From a checkpoint of a small mixture-of-experts model trained on Wikipedia.
Size: 10 layers, width 512, vocabulary 9341, 68.7M parameters.
Below are experts of layer 5 (counted from 0) of a mixture-of-experts language model. Rows are named router (the router's row for the expert), up (a neuron's input weights, with its number), down (a neuron's output weights, with its number) and show model dimensions 320-383. Each number is 128 + 32 x the weight over its row's rms, rounded and kept within 0 to 255.
After each expert's rows: "raises" lists some tokens whose logits its average output raises strongly, later layers aside. This comes from a sample of Wikipedia text that the model never trained on.

# expert 7
router [ 63  91 134 107 160 132 157 138 114  75 112 106  93  63 130 138 132  96  88 169 141 148  97 113  84 174  72  68  69 133 135 100  98 139  85 174  90  75 160 122 160 177 122 138 141 132 123 141 135  99  92 127 112 130 133 121 200 120 125 125 109 197  37 170]
up0 [161 142 161 132 147 129 167 120 146 137 129 100 102 115 198  97 113 105 130 167 107 152 152 108 130 132 102 117 106 169 207 149 142 157 109 130 134 132 206 118 121 112 130 111 168 176 103 175 182 128 124 112 125 123 158 152 141 122  95 145 110 152  95 120]
down0 [144 107  94 130  92 154 144 130 119 136 191 112 152 177 107 107  75 142 122 112 102 128 106 129  80  91 121  78 172 131 105 113 111  94  91 126 141 100  42 138  67 116 135  73  62 105 133 100  91 139 138 120 183 160 133 166 138 174 193 117 128 140 112 113]
up1 [ 97 166 145 153 111 159 152 203  71 138 102 171 119 102  84 134 160 145  90  57 101  98 144 131  86 143 147  58 117  93  72 135 113 192 115  80 155 128 135 111 142 102  79 123  74 195 138 144  74 157 167 104 154 202 154 105 151 151 173 114 172 183 105 119]
down1 [132 157 117 157 164 152 130 185 115 137  92 120 138 213 124 157 140  90 132 147 117 148 155 163 149 171 160  92 135 171  90 148 161  98 130 118 105 119  76 175 134 155 156 145 112 133  94 150 155 132 142 123 125 140 114  77  80 131 119 179  84 128  96 120]
up2 [159 143 113 134  98 135  95 122 100 115 131 110 123 151 167  89 103 136 110  82 155  67 136  87 158 152 122 123  58 161 127 120 125 169 184  84 143 167 217  97 149 127 112 144  70  92 169 113 100 160 127 134 159 195 157 180 153 108 162  64 106 129  84 159]
down2 [129 136 151  87 126 109 127 107 140 130 111 186 160 126 100 168 105 118  95  89 139 120 129 147  95 153 187 148 125 117  94 104  80 109 170  71 107  91 152 140 113 138 114 180 120 113  65  97 162 150 131 109  84 114 153  62 100  97 110  90 128 114 151 177]
up3 [153 112 142 191 155 124 116 215  87 173 151 150 164 143  79 148 131 112 166 159 123 144 140 127 145 184 151 111 122 149 171  61 143 129 175 107  89 121 131 135 102 106 122 145 156 168 134 175 142 200 159 187 114 167 141 155 170 116 122 125 128 162  98 112]
down3 [142 190 132  92 136  90 126 152 169  96 113  65 106 135 155 118 114 121 111 163  68  91 148 138 142 131 120  86  77  80 135 130  39 155 111 142 139 105 118 170  96 122 178 143 101 170 132  95  71 148  76 143 115 160 154 110 128 145 120 120  93 152 142 124]
up4 [188 152 141 164 102  91 139 138 164  77 114 150 147 179 147 127 161 120 136  94 160 117 143  96  90 123 121 103 154 143 113 136 142 145 164 123 123 123 109 115 153 133 116 143 124 152 175  44 132  81 143 129  79 128 116 159 188 163  84 123 191 134 130 123]
down4 [173 146 150  86 169 110 124  57  95  80 104 124 108 106 137 176 110 150 106 171 139 130 139 144  97 129 161 200 108  82 156 109 168  89 132 157 161 117 205 101 153  75 163  65 152 107 113  89 107 158 115 152  80 123  87  97  94 168  96 142 138 205 119 136]
up5 [110  41 122 103 138  93 151 103 208  99  92 118  88 118  92 162 108 137 122 173 133 131 151 145 111  68  88 183 113 137  89 133  65 206 175 118 139 167 167 147 126 156  72 106 161 136  89 116 139 162 119 154 131 164 154 113 125 116 133  73 147 147 150 138]
down5 [ 82  86 134 148 168 119 161 111 152  96 185 132 137  97 140 164 135  99 125 121 140 193 167 154 157 153  75 150 123 132 164 135 123 159  92 143  99 123 173 104  47 105 135 119 137 148 182 114 182 169 161  70 103 158  99 102 111 128 126 150 147 142  73 113]
up6 [ 53 185 163 172  91 138  91 148 101 147 108 180 106 136 144 137 196 161  72 124 174 132 169 102 118 190 161 133 165 167 148 155 164  97 125 181 159 138 134  95 110 120 100 106 121 122 208 131 189 134  94 206 118 120 136  86 168 117 136 123  68 124 123  84]
down6 [108 138 134 143 118 111 146 101  87  89 135 180 134 127 174 147  93 105 156 151 130 124  94 140 104 110 171 107 114  39 163 141 105 189 137 146  89 137 160 181 124  83 112 144 120  93 165 146  91 185 112 167 102 112 109 151 122  80 147 126 156 135 105 122]
raises: "cent", "med", "right", "ress"

# expert 23
router [ 90 105 146 171 114 100 118 179 130 107 114 193  91 117 150 150 193 113 190 138 131 154  76 129  85 129  94 135 164  85  84  96 112 117 130 125  99 116 204 138 110 127 135 124 130 168 137 139 156 141 169 150  95 162 173 163 157 148 161 116 150 127 138 150]
up0 [167 115 169 120 112 139 114 156 117 146  71 143 121  51 139 131 153  90 119 117 150  93 171  81 155 142 146 120 108 177  56 149 118 122 118 179 205  96 118 128 117 188 130 163 193  88 127 131 139 137 119  80 143 111 207  83 127 138 174 147 132 146  98 132]
down0 [136 147 140 140 125 125 126  90  96 147  97 129  82 149 118 135  74 162 153 120 119 103  73 104  87 164 125 153 107 127 103  59 148 144 149 135 123  89 139 128 179  69 141 120 175 153 189  97 136 108 112  98 151 178 131 141 108 167  87 165 178  70 141 119]
up1 [103  92 109  99 132 159 129 154 115 101 113  93  79 108 131 132 151 113 115 144  77 126 109 140 140  82 126 116 104 152 141  89 149  99 147  83  82 130  61 129  72 158  87  76  76 100 155  87 129 151 136 101 132 150  94 135 129 123 151 131 130 128  75 107]
down1 [116 201 136 129 107 139 140  88 112 143 126 131 138  58 113 106 197 133 147 117  70 118 114 167 107 144 135 138 115 143 118 164 116 107 109 130 143 131  88 153 110 157 131 165 181 147 110 141 117  88 161  51 128 130 133 155 138 102 111 120 131 192 167  46]
up2 [134 140  87  79 122 125 124 100 113 151 114 138 139 148 139 109 148 135 103 109 115 148  96 105 188 179 103 144  87 143 112  48  71 134 102 123 137 121 185 105 170  83 151  68 136 147 122 161 146 140 151 133  87 113  75 177 201 120 145 107 126 110 173 109]
down2 [146  91  91 109 105 133 107  78 132 153 119 140 150 191 125 111 149 131  67  63  97 103 125  83  57  91 114 143 105 118 123 128 148 141 170  85  88 181 144 100 125 149 153 128 171 153 118 135 173 152 158 127  86 143 149 100 150 148 101 155 116 132 126 183]
up3 [ 69 130 147 126 185 189 134 101 158  66 105 109  88  68 154 139 103 175 107 173  89  78 145 155 108 123 123 128 115 132 109 144 106 136 128  69  87  52 130 131  88 162 117 159 116  89 160 124 107 139 120 102 116 119 150 174 119 128 123 196 133 148 114 138]
down3 [ 97 143 145 116 166 165 192 185 106  93 135 185 113 149 107  93 131  98 114  97 120 104 146 169 108 156  91 141 182 155 139 109 179 115  80 136 129  72 137 152 163  74 134 140 122 119  72 118 167 129 140 143 105  55 162 140 137  62 101 148 142 104  98 165]
up4 [108 147 160 184  85 107 189 113 167 105 145 172 160 106  94 129 211 174 123 168 134 146 156 139 132  66  84 110 163 130 110  73  49 123 108 200 208  94 134 111 152 114 118 117  50 174 147  97 144 150 117 143 167  89 141 177 125 125 106 155  80 110 107 106]
down4 [186 173  98 148 181 160 150  91  91 128 129  83  78 189 157 168  84  96 115 167 159  90 147 191  95 133 117 137 133 147 128  97 140 116 119  85 134  70 114 104  91 104 195 176 155 160 149 145 134  94  83 117 133 189 125  66  97 107 120 156 148 146 111 161]
up5 [127  53 120 137 119 165 164 177 119 133  99 111 134 132 181 142 180 108 118 125 105  93 136 176  98 120 130 116 165 120 116 139  88 125  72 119 171 143 114 106 112 129 120 137 140 102 119 143  99 110 189  93 169 127 156  87 136 124  98  93 100 144 115 106]
down5 [166 137 109 136  77 172 196 143 160 160 158 189 145 103 120 112 145 159 110 128 140 114 162 140 103  82 150 164 161 142  75 150 105 161 139 152 199 151 137 136 121 118  82 111 151 110 147   3 154 127  98  94  94 118 156 124  93 166 111 181 163 126 169 115]
up6 [140 133 193 165  38  93 111 154 129 153 153 114 125  94  96 126 125 101 127 139 134 129 156  74 159 158  67  86 119 111 132 131  87 104 138 108 116 158 183 102 120 117 121 146  92 131 135 114 156 158 126  72 157 100 141 128 147 246 152 143 115 100  79 106]
down6 [134 149 119 128 121 167 141  98 115 112 144 157  92 110 164 151 114  85 138 154 124 135 112 163 146  50 177 180 160 100 149 149 163 110 142 131 169 106 159 163 136  88 106  95 191 111 135 174 133 215 111 110 127 118 136  84 149 142 147 105 130 156 105 146]
raises: " owner", " suff", " away"

# expert 1
router [130 122 113 135  71 118  98 137 120 128  75 123  87 116  95  95 142 163 137 165 107 119 108  89  94 119  91  81  93 139  87 114  70 147 113 122 106 157 112 166 137 116 106  92 108 199 143 103 170 230 114  93  93 108 145 162 122 120 165 169 123 121 121 146]
up0 [ 67 206  84 138  94  51 124  69 126 137 153 105 145 148 108 111 146  96 112 137 164 147 150 144 102 160  76 137  91 189 161  93 124 164  89  65 114 113 139  89 139 143 161 128 101 164 197 158  99 132 139 150 136 139 137 140 126 117 146 138 106 173 142 109]
down0 [128 140 124  83 133 104  91  96 128  88 123 114 151 114 182 126  92  99 132 142 108 105 148 179 118 141 127 174 133  67 115  97 142  61 104 170  75 158 154 170  87 127 157 174 122 153 127  96 177  56 162 121 123 155 173  90  96 136  91 136  84 108 104  79]
up1 [ 97  61  67 122 145 111 189  86  85 154 130  97 176 179 126 157  81  70 139 112 106 147 155 147 129 146 132  79 123 139 147 161 208  98 110  53  79  70 141 122 104  53 152 181 127 100 133 118 122 106 129 139 110 149 122  55 125 104 164 139 112 151 178 127]
down1 [108 129 139 139  96 156 127  95 112 148 105 115 134 104 101 140 134 110 141 109  96 104  96 103 132 148 121 104 155 186 136 117 112 153 107 110 147 153 135 156 152 168  88 145 127 141  65 158 105 137 131  83 112 140 120 153 125 123 134 136 129 148 148 125]
up2 [119 145 181 144 138 137 113 146  74  98 141 134  88  91  82 158 175 154 183 163 143 151 149 108 122 119 184 193 132 176 124 210 141  94 116 179 173 185  97 190 103  97  83 180 121 147 136 162 110 173 143  97  85 122 133  91 145  99 145 112 100 118 117 164]
down2 [130 102 159 128 184 161 178 149 138 135 196  50  86 122 120 118 124 159 147 136 133 164 138 107 159 152  77 111  96 212 157  82 137 101 144 154 128 151 120 176 120  92 139 132 118 183 140 104 170 133 105  78 156  76  89 175 152 139 127 108 123 107 136  85]
up3 [144 112  74  86 118  81 191  66 108 141 121  91 100  89 157 132 121 119 150 148 168 106 112 124 110 116 100  84 115  98 127 132 126 123 126 140 145 119 100 129 109 117 157 126 135 148 159  87  84 141  76 124 153 160 166  97 151 139 185 136 119 212  95  94]
down3 [ 98 134 133 176 100 140 136 147 112 187 113 106 131 108 130 126 150  93 141 173 125 182  78  37 144 182 120 105 179 146 114 169 101 162 172 133 119 127 140 130 142 147 156 126 139 147 130 180 125 121 146 102 173  70 169  89  77  89 123 141 190 160 124 167]
up4 [ 83 139 141 112 155 132 172 130 110 105 154 127 114 112 108 119 113  26 167 198 135 143 146 104 159 131  90  90  33 128  62 152 135 190 158 116 134  88 172 138 138 103 174 128 138 139 151  74 128 132 120 134 149 122 115 148  85 143 185 101 152 137 166 133]
down4 [128 120 130 127 151  94 128 132 152 243 169  93 145  98 127  88  90 118 130 240 166 168 133 151 172  73 103 131  90 113  95  99 140 153 111 116 110  62 138 175 184 150 180 151 122 135 127 104 131 110 149  96 137 114 122  59 133  91 157 136 160  99 134 126]
up5 [101  82 153 101 161  92 172 169 204 166 144  97 134 136 138 133 126 106 110 112  96 119 155  81 149 125 131 152 114 119 143  78 103  97 130 107  91 122 153 144 102 178 143 127 153 141 105 150  91 177 120 122 135  76  82 105 132 147  88 131 148  72 132 135]
down5 [135  83  82 126 128  90 110 202 156 152 120  77 130 181 124 158 119 143  81 175 109 130 139 131  88 110 146  68 106 120 153 145 131 117 184 130 103 128 149 100 135 171 100 116 175 167  97 106 136 145 118 120 111  91 179  83 221 164 131 144 110 175 130  99]
up6 [ 96 178  83 137 121 160 123 118 170 139 133 185  81 161  89  81 185 139  58 117 130 114  58 129 109 202 142 124 166 148  80 162 152 138 141 131 133  96 181 122  78 123  74 114 110  95 140 106 101 127 176 129 127 116 102 141  94 154 193 124 139 181 103 114]
down6 [ 82 125 130  65 107 142 133 138 106 139  51  97 136 150 110 129 134 122 101 122  91  98 183  98 117  85  65 114  88 158 150 119 116 114 146 108 109 108 152 111 151 137  83 193 100  84 126 115 159 104 137  94 138 159 117 104 163 140 115  78 115 187  49 103]
raises: "fer", "wards", "ł", "cent"

# expert 11
router [140 151 110 157  42 118 134 162 119 131 103 174 124  80 121 148 125  82 101 137 171 170 167  99 133 130 100  85 139 164 103 147  92 159 125 148 116 117 165  88 158 152 114 102 137 108 133 127 136 155 143 182 119  76 169 135 190 126 141 177 152 166 159 148]
up0 [169 158 164 104 100 127 139 166 168 181 137 157 111 127 109 170 146 124 112 118 146 123 133 130 133 146 172 146 148  97 104 100 134 116 145  88 202 170 164 134  74 133 102  99 135 129 117  83 101 115 158 162 109 138 143 124 124 132 127  62  81 125 171 120]
down0 [121 105  59  57  83 123 116  82 135 152 202 164 105  91 160 131 171 118 122 133 130 138 146 183 172 174  75  95 105 121 103 159 125 139 136 110 119 150  78 149  69 104 113 181 163 129 150  80 134 144  95 114 147 114 104 141 133 106  82  92 139 135 199  96]
up1 [ 95 134 105 121 208 223 107 143 185 102 124  84  62 110 159 161  36 149 167 102 115 103 139  90 145 102 132 133 112 148 117  64 104 104  62 142 132 169 134 156 140 123 137 116 160 136 166 101 148  91  85 118 128  66 126 157 120 103 137  96 120 155  91 126]
down1 [197  75 163  65 122 146 123 103 113 199 161 102  93 105 108 133 115 159 183 154 143 137 116 104 132 126 119 117  94 120 114 130 138 127  95 114 122  94  79 106 137 199 106 169 168 107 126  85  78  79 118 123 150 165  90 117 142 138 107 149 146 144  90 156]
up2 [ 72 151 101 139 110 144 167 134 100  71 153 105  97 144 130 107 109 112  97 181  95 135 121  91  98 176 133 161  96 157 120 150 131 158 107 119  92 101 123  99 109 107  96 121 128 102 171  93 150 181  56 121 146 106 121 101 146 138 192 138 124  91 106 133]
down2 [113 184 212 155 116 142 144 174 123  94 185 113 148 212 113 167  96 162 155 159  75 107 181 105 161 139 137 126 126 141  78  96 154 126 113 157 124  95  77 149  97 140  92  97 118 131 124 159 116 106 140 124 158 122 113 102 132 105 160 122 106  85  97 147]
up3 [109 114 125 167 120 123 129 155 153 135 111  84  99  48  69 104 133 128 152 139  93 122 159 138 162  68 113 171 132 187 118  94 119 126 140 132 255 110 166  91 109 182  79 142  87 135 116 114 136 109 140 109 112  97 152 117 139 200 109 218 142 138 145 158]
down3 [141 105 165 130 116 176 109 173 220 123  66 104 169 133 114 142  70  97  99 149 134 163  81 149  90  86 113  95 120 133 140 145 121 139 145  57 118 156 169 119 123 128 149 146  78  98 107 102 141 129  52  82  45 119  72  90  83 152 161  85 124 172 158  92]
up4 [138 142 172 182  73  65 116 142 158  83  95 114 124 163 157  82 173 158 160 180 102 132 135 114 100 117 224 120  99 181  46 100 104 151 166  86 129 202 106 121  63 118 121 161  67 130 123  94 103 131 109 143  97 111 116 125 144 164 115 107 138 114 147 181]
down4 [143 163 151 126 145  85 128 152 129  84 177 132 173 115 189 197 123 104  69 109  77 165 120  98 130 174 151  69  93 164 190 143 133 121 133 177 110 140  97 151 138 131  97 139 145  98  59 134 118 150 137 173 170  91  59 124 137 159 117  95 182 154  57  87]
up5 [ 95 140 181 143  86 153 125 195  85 134 134 196 135  79 177 147  85  50 104 142 136 148  89 149 111 149 129 101 102 153 158 161 138 166 121  85 136  77 145 129 149 199 133 122 181  86 193 142 137 161  89 155  61 124 147  74 151 142 165 111 137 128  42 129]
down5 [168 154 104 117 150 160 123 129  71 132 149 132 111 107 176 175  91 126 152 106 130 105  97 156 186 109 158 128 113 126  67 103 136 132 152 122 132 108  89 142 119 166  99 164  99 205  94 128  77 100 127  73 100 102 101 128 155 145 147 147 161  90 161 140]
up6 [140 116 196 159 149 165 107 134 138 163 121 126 119 124 141  87 122 147 125 136 153 138 118  91 107 150 124 131 158 121 120 108 136 104 127 201 107 155 202  94 132  88 137 118 158 119  96  53 144 126 131 135 152 100  80 172 154 118 113  92 101  49 120  97]
down6 [141 144 132 119 100 139 127  70 132 151  73 118  92 142 185 144 162 116 152 119  90 145 171  89 101 105  94 112 115 126  92  90 157 104 121 137 131 136 109 152 127 115  80 149 166  90  65  49 131 123 156 149 164 150 111 234 113 115 108  92 135  78 172 137]
raises: "ana", "ial", "ier"

# expert 25
router [ 76  97  84  95 107 119 138 138 111  96 107 152  76 154 156 128 156 145  79 139 140 135 118  94 119 111 119 125 147 160  88 118  92 137 148 172 116 134 159 112 149  88 125  87  96 139 131 103 167 148 122 134 145 127 109 118 151 145 125 130 136 104 159 187]
up0 [181 125 189 133  91 152 188  68 158 136 106 117 112  88  71 140  87  73 165 102 147 141 132 171  83 140  85 159 140 133 100  85 112 152 129 139 137 109 154 141 130  66 121 150 160  89 147  99 148 135 101 120 119 159 133 186 152 147 155 130 139 100 181  55]
down0 [103 114 156 137  99 170 115 151 104  84  91 131  97 129 111  98 128  86  70  90 105 157  80  98 133  99 156 113 151 185 125 172 139 179 105 136 120 106 201 130 108 141 120 138 132  60 196 130 116 147  81 112 111 117  96 127  76  99 141 134 108 154 118 190]
up1 [122 147  76  97  97 135 174 104 109 100 143 134  96 138  91  89 118 137 123 130 145  86 100 114 174  87 135 127 191 119 132 131  61 114 164 104 117 116 103  82 114 132 131  84  59 120 107 119 185 101  70 141 107 154  69 161 151 108  90 108 119  83 107 137]
down1 [102 155 118 126 176 140 159 108  98 125  98 106 137  66 138  88 137 152  61 163 102 169 110  86 108 122 184 171  70 117 123 129 144 140 146  65 123 129 116 139 113 139 142 145  99  99 170 118 186  69 114 177  91 149  95 138  94 137  78  83 125  93 160 110]
up2 [168 106 178 106 161 111 143 137 114  83 142 110 102 114  12 193 101 214  98 144 120 125  80  83 175 125 130 167  89 116 140 104 113 159 107 109  84 129 152 165 154 166 116  71 118 100 126  73 117 139 101 156 161 128  77 104 155 205  85 147  79  69 200 162]
down2 [114  96 102  73 152 126  83 160 154 116 130 110  92  92 158  98 164 117 125 158 137 137 106 133 116 132 185  83 144 133 102 127 134 134  89 134 129 150 129 116  66  57 128 151 109 114 179 125 137 127 122 169 139 171 141 121  82 141  76 121 120  95 115 140]
up3 [156 110 153 112  93 110 106 135  70 154 154 129 130 159 112 108 186 165 102 145 161 131 107 132 143 138  76  96  80 144 176 188 113  89  82 192  87 105 120 141 112 114 151 156 109 115  42 123 110 119 164  94 152 102  71 174 190 169 143 103 181 115 135  84]
down3 [129 153 158  96 157 108 128 113 130 108  96 131 139 202 198  99  88 100 127 100 182 125 148 124 149  61 174 140 128 122 126 113 138 147  91 102 139 123 141  92 162 153 112 107  99 177 125 139 158 101 124 163  86 110  71 110 177  93 122 124  92 136 135 155]
up4 [104 109 160 129 124 146 117 113 118 132  80 155 112 104  97 133 152 140 104 171 128 144 115  65 136 147 120  94 126 142 136  95 160 118 149 173 150 122 117  86 177 145 184  95 105 105 118 147 143 102 154  94  81 113  94 122 119 171  95 155  78 143 112 137]
down4 [108  44 107 128 131 115 120 107 122 163  76 168 169  83 132  62 155  69 111  97  76 153  36  42 149 137  97 174 175 145 144 114 142 125 180  87  55 125 146  96  66 145 173 116  95 129 113 223 117  50 124 129  81 131 161 136 128 144 152 122 111 142 165 141]
up5 [ 65 130 140 118  81 157 152 159 121 132  90  93  85  77 123  96 204 129 132 151 153 117 105 101 120 155 145 107  81 152 103  88 107 121 185  77 164 160 110  86 135 125  61  92  91  83 152  96 117 142 104 160 166 134 141 121  97 153 127 139 179 171 156 146]
down5 [147 123 141 161 145 149 197 144 130 159 185 156 149  98 163 164 172  59 103 208 140 128  97 145  71 119 154  62 112 152 140 117 157 159 153 106 104 155 115 132 134 184 144 158 158 111 100 103 179 121 125 106 124  89 158 186  98  99 144  77 169  93 169 150]
up6 [165  97 138 127 134 122  67 111 112 123 123 114 175 184  97 201 190  86 100  77 161 106 142  78 151 109 142 100 129 123 104 109  82  62 139 154 198 181 148  93 157  51  89 142 162 116 144 165 100 129 202  86 169  74 125 147 102 128 146 108 110 122  33 126]
down6 [117  74 114 113 110 117 139 131 215 165 109 125 151 129 140 169 122 135 155 113 113 143 120 133 152  85 136  85  98 186 194 186 156 188 160 130  62 143 170 125 129 128  92 120  54 161  92 116 164 145 101  97 123  80 123 128 118 151 102 134 115  94 137 136]
raises: "ti", "iah", " age"

# expert 12
router [146 117 164 116 139 112 119 130 131 131  81 126 141 151 148 156 138 117 157 182 168 119 125 122 105 162 135 114 113 104 169  71 114 165 130 163  78 107 115 101 107 160  98 183 121 118 190 154 131 144 140 100 101 121 106 114 158 166 107 145 116 132 136 143]
up0 [114  67 164 142 114  66 109 157 180 144  75 160 147 157 161 148 215 123 155 188 141 109  77 111 148 155 101  77  71 127 108  76  77 143 121 163 181 143 115  96 147  63  74 145 151 117  89 126  93 166 156 169 103 118 111  91 128 114 143 124 115 114 125  98]
down0 [181 222 135 121  89 190 144 154  92 149 140 179 131  95  99 117  99 128 156 111  84 130  63 109 133 185 134 158 162 126 140 145 148 151  68 151 124 132  79 129 166  79 140  67 130 111 110 117 146 151 100 143 160 121 127 165 138 109 130 164 115 115 134 110]
up1 [126 113 112 182  85 125 122 132 161  96 112 123 105 154 133 141 140  81 133 135 185 184  94 138  71 115 157  75 176 101 124 102 118  77 114  66 151 117 163 188 138 146 154  83 148 185 136 143 136 159 100  78 144 154 110  81  96 144 158 138 143 141  84 144]
down1 [154 136 101 185 108 125 177  72 109 133 185  79 182 102 132 197 137 130 129 148  72 156 126 139 145  99  78 106 179 171 121 137 144  92 139 122 130 122 139  85 139  87 127 114 121 148 136 101  39  89 133  97 182 186  93 103  67 123 134  94 101 105 164 100]
up2 [104 142 136 180 101 111 111  71 159 157 112 152 147 142 137 145 123 131 132 205 111 114 162 143 138 185 117 151 163 124 136 115 129  54 137 161 163 154 119 153 135 134  59  99 136  79 190 109  60 160 161 142  76  64 114 118 111 108 150  99 141  94  93 105]
down2 [158 168  88 162 146 164 119 160 117 184 149 169 123  85 100 132 110 100 137 125 151 163 140 147 111  80 130 114  86 122 145 105 141 153 127  94 169 167  99 178 162  84  91 119 116  72  93 165 150  94 122 117 133 118 122 155 120 149 140 127 189 147 141 100]
up3 [124 130 141 140 132 139 122 199  91 138 169 108 133  81 147 144 149 193  56  89 117 125  95 111  94  51 131 152  83  83  49 172  82 155 132 114 170 163 168 145  88 122 132 129 135 140 129 200 139 140 170 106 158 142  60 170 193 113 101 156 146 127 160 113]
down3 [173 124 129 140 109 142 126 172 162 144 150 113 134 143 124 134 119 203 118 134 154 131 167 109 138 144 126 155 103 117 134 150 123 129 156 114 122 145 133 123 135 167 118 155 133  89  84  98  87 148  95  82 157 157  60 167  92 104  68 181 216 129 174 171]
up4 [178 125 121 145 103 178 129 120 108 136 101 142 129 106 113 163  76 122 159 120 127  89  79 105  98 145 104 191 153 113  85 134 130 153  92 169 117 103  95 131 100 108 150 101 163 135 137 119 213 172 103 125 155 127  84 144 165 148  79  77 137 141 136 155]
down4 [ 87 125 105 145 142 137 154 112 102 178 106 129 138 182 201 157 149 140 108 132 184 141 111 107  98 158  81 144 163 149 124 105 126  77 177 140 139 121 108  72 167 136 107 147 100 175 144 161 107 156 110 126 104 124 135 143 115 132 108 129 193 164 130 136]
up5 [ 69 146 103  71 115 132 139 120 126 110 100  92 124 117  75 180 193 185 140 176 175 111  81 138 119 141  70 135  83 129 181 137  98 117 133 101  84 151 122 165  94  91 157 139 103 123 141  86 101 162  83 186 131 125 125 111 134  95 225 133 118 142 161 104]
down5 [127  95  81 178 117 173 161 126 153 158 114 144 190 118 136 142 180 138  87 144  86 117  66  97 125 124 149  30 157 176  46 149 119 173  84  99 164 159 135 115 113 127 147 147 199 126 100 135 130 151 171 176 104 114 126 122 104  80 168 126 122 129 137 164]
up6 [151 107 146  97 142 101 145 148 151 124 131 130 120 113 176 126 140  49 121 146 153 163 153 112 143 138 197 165 145 188 109 148 149 110 134 192 154 122 135 146 131 142  99 116 156 122  82 146 106 134 135  94 149 163 134  80 157 113 159  82 133 107  90  89]
down6 [160  97 136 136 148 127 125  69  99 153 186  84 159 165 158 148 149 143 108 154  89 125 102 115 111  81 118 114 129  85 156 143 113 139 163 109 138  71 122 133 194 102 125  70 123 153  96 207 176 130 101  91 176 182 165 141 105 177 147  85 140 111 169  82]
raises: " needed", "isted", " away", " ±%"

# expert 21
router [149 111  97 147  98 131 142 176 144 101  97 114  91  98  93 164 128  99 163 119 157 132 117 129  95 141 116 149 121 164  81 142  99 157 157 167 196 126 117 160  81  76 127  83 127 149 201  99 121 103 184  86 111 135 127  65 101 157 152 112 138 152 142 163]
up0 [114  99 124 131 144 124 112 149 122 130 141  92  81 128 167 127 192 128 154 104  57 117  88 115  97  89 115 164 116 148  69 137  73 137 159  91  87 118 203 143 102 194 169 176 125 144 147 132 179 121 156 198  95 161 141 242 171 179 110 124 135 127 105 108]
down0 [180 180 149  89 191 183 125 157  79 122  74  80 110 156 179  92 125 135 124 154 170 144 145 125  92  87 110 133 178 136 147 141 145 166 131 121  78  86 110 143 126 177 109 194  94 132 143 168 155 241 124 134 130 164 168 106 131 140 107 129 182 102 139 125]
up1 [144 131  76 112 145 190 143 150 101  79 129 104  85 143 158 117 144 115 125 158 124  75  88  86 103 122 146 112 121 156 154 128 137 171 121  96  67 148 147  89 118 121 141 137 143 145  89 129 117 151 105 146 112 124 128 133 118 118 170  99 115  80  88  79]
down1 [146 138 127 137 174 113 119 181 161 105 148  70 135 112  89 177 107 108 155 147 192 148  89 117 107 145 120  87 130  82 109 127 135  87  82 143 123 148 181 148 164 106 163 106 126 118 145 150  60 125 136  97  67 148 140 124 129 125 104  37 138 166  63 168]
up2 [117 122  97 132  37 105 107 124 150 101 136 119 167 161 121 165 159 154 134 123 192 194 109  97  66 157 118 139  53 144 111 129 104 189 182  76  97  82 102 111 192 159 130 124  96 158 196 118  94 168  68 126 166 150 126 108 130 174 153 149 119  85 132 137]
down2 [152 144 150 135 139  92 111 148 135 170 138 140  63  72  72 161 132 117 109  82 100 145 131 133 162 141  87 145 168 156 125 139 125 149 152 112 151 196 101  85 109 145 138 173  70  92 143  67 146 114 163 158  93  52 134 135  74 119 107 169 147  99 112 142]
up3 [128 136 100 137 100  99  90 165 102 196  98 108 141 112 143 162 143  62 152 160  81 194 141 151  83 108 156 103 117 161 125 127 141 151 126  72 134 133 129 170 122 161 207  95 167 138  82 111 144 130  94 170 123 122  94 129 106 165  99 124 124 104  94 144]
down3 [145 110  57 138 183 130 157 115 143 181 121 167 137 166 129 140 122 133 112 134 141 141 114  70 145 147 153 133 132 120 160 119 191 163 118 177  39 164 107 117 140 101 129 109 146 134 155 118 174 151  57 110  98  67 160 157 116 121 132 184 183  97 132 125]
up4 [158 132 148 183 132  81 135 127  63  97  92 134  67 119 153 190 173 148 166 141  50 127 100 146  88 156 140 139 134 133 144 125 138 130 150  88 111 137 202 135 149 167 103 100 154 182 122 129 158 142 125 140  88 108 157 165  99 121  94 143 130 164  89 160]
down4 [155 137 158 168  84 129 179 133 102 188  63 120 162  93  83 124 145 175 117 175 136  45 132 107 132 111 121 105 149 167 185  86 172 149 134 119 102 121 128 117 132 165 168 146 176 149 151 118  99 127  95 144  64 121  97 128  93 119  47 123 126 102 159 160]
up5 [ 95  64 145  91 135 163 121 143 137 106  91 155 108 117 111 176 130 146  76 163  73 104  91  56 118 132 139 204 112 137 141 115  76 102 131 177 141 115  99 184 133 108 145 142  77 147 104  74 137 129 135 104  91 127  63 217  89 132  59 137 125 112 190 107]
down5 [133 128 166 137  59 104 177 100 140 123 147  85  91 158 180 123 196 210  79 107 112 138 138 117 129  89 160 178  98 141 129 139 145  76 166 129 146 116 133 125 131 159  83  95 141 138  87 166 120  97 129 199 151 192 105 131 134  89  91 121 142 141 107 141]
up6 [127 109 159 125 110 100 102 140 113 115 126  99 163 104 146 130 193  70 143 156 121 165 127  84  81 146 137  59 119 133 154  95 127 174 148  55  99  54 155  87 146 158 130 124 139  56 184 108 110 199 148 138 144 127 123 164 137 157 163  98 113 112 173 170]
down6 [159  93 134 121 116 126 164 107 109 148  47 153  84 104 145 140 193  66 168 111 104  82 147 108 141 112 135 143 153 192 157 148 116 129 181 113 152 149 130  94 125 145 107 136 112  72 186 139 162 119 154  96 101  71 169 139  88 115  71 149 154  86 115  91]
raises: "id", "ids", "ović", "inc", "ident"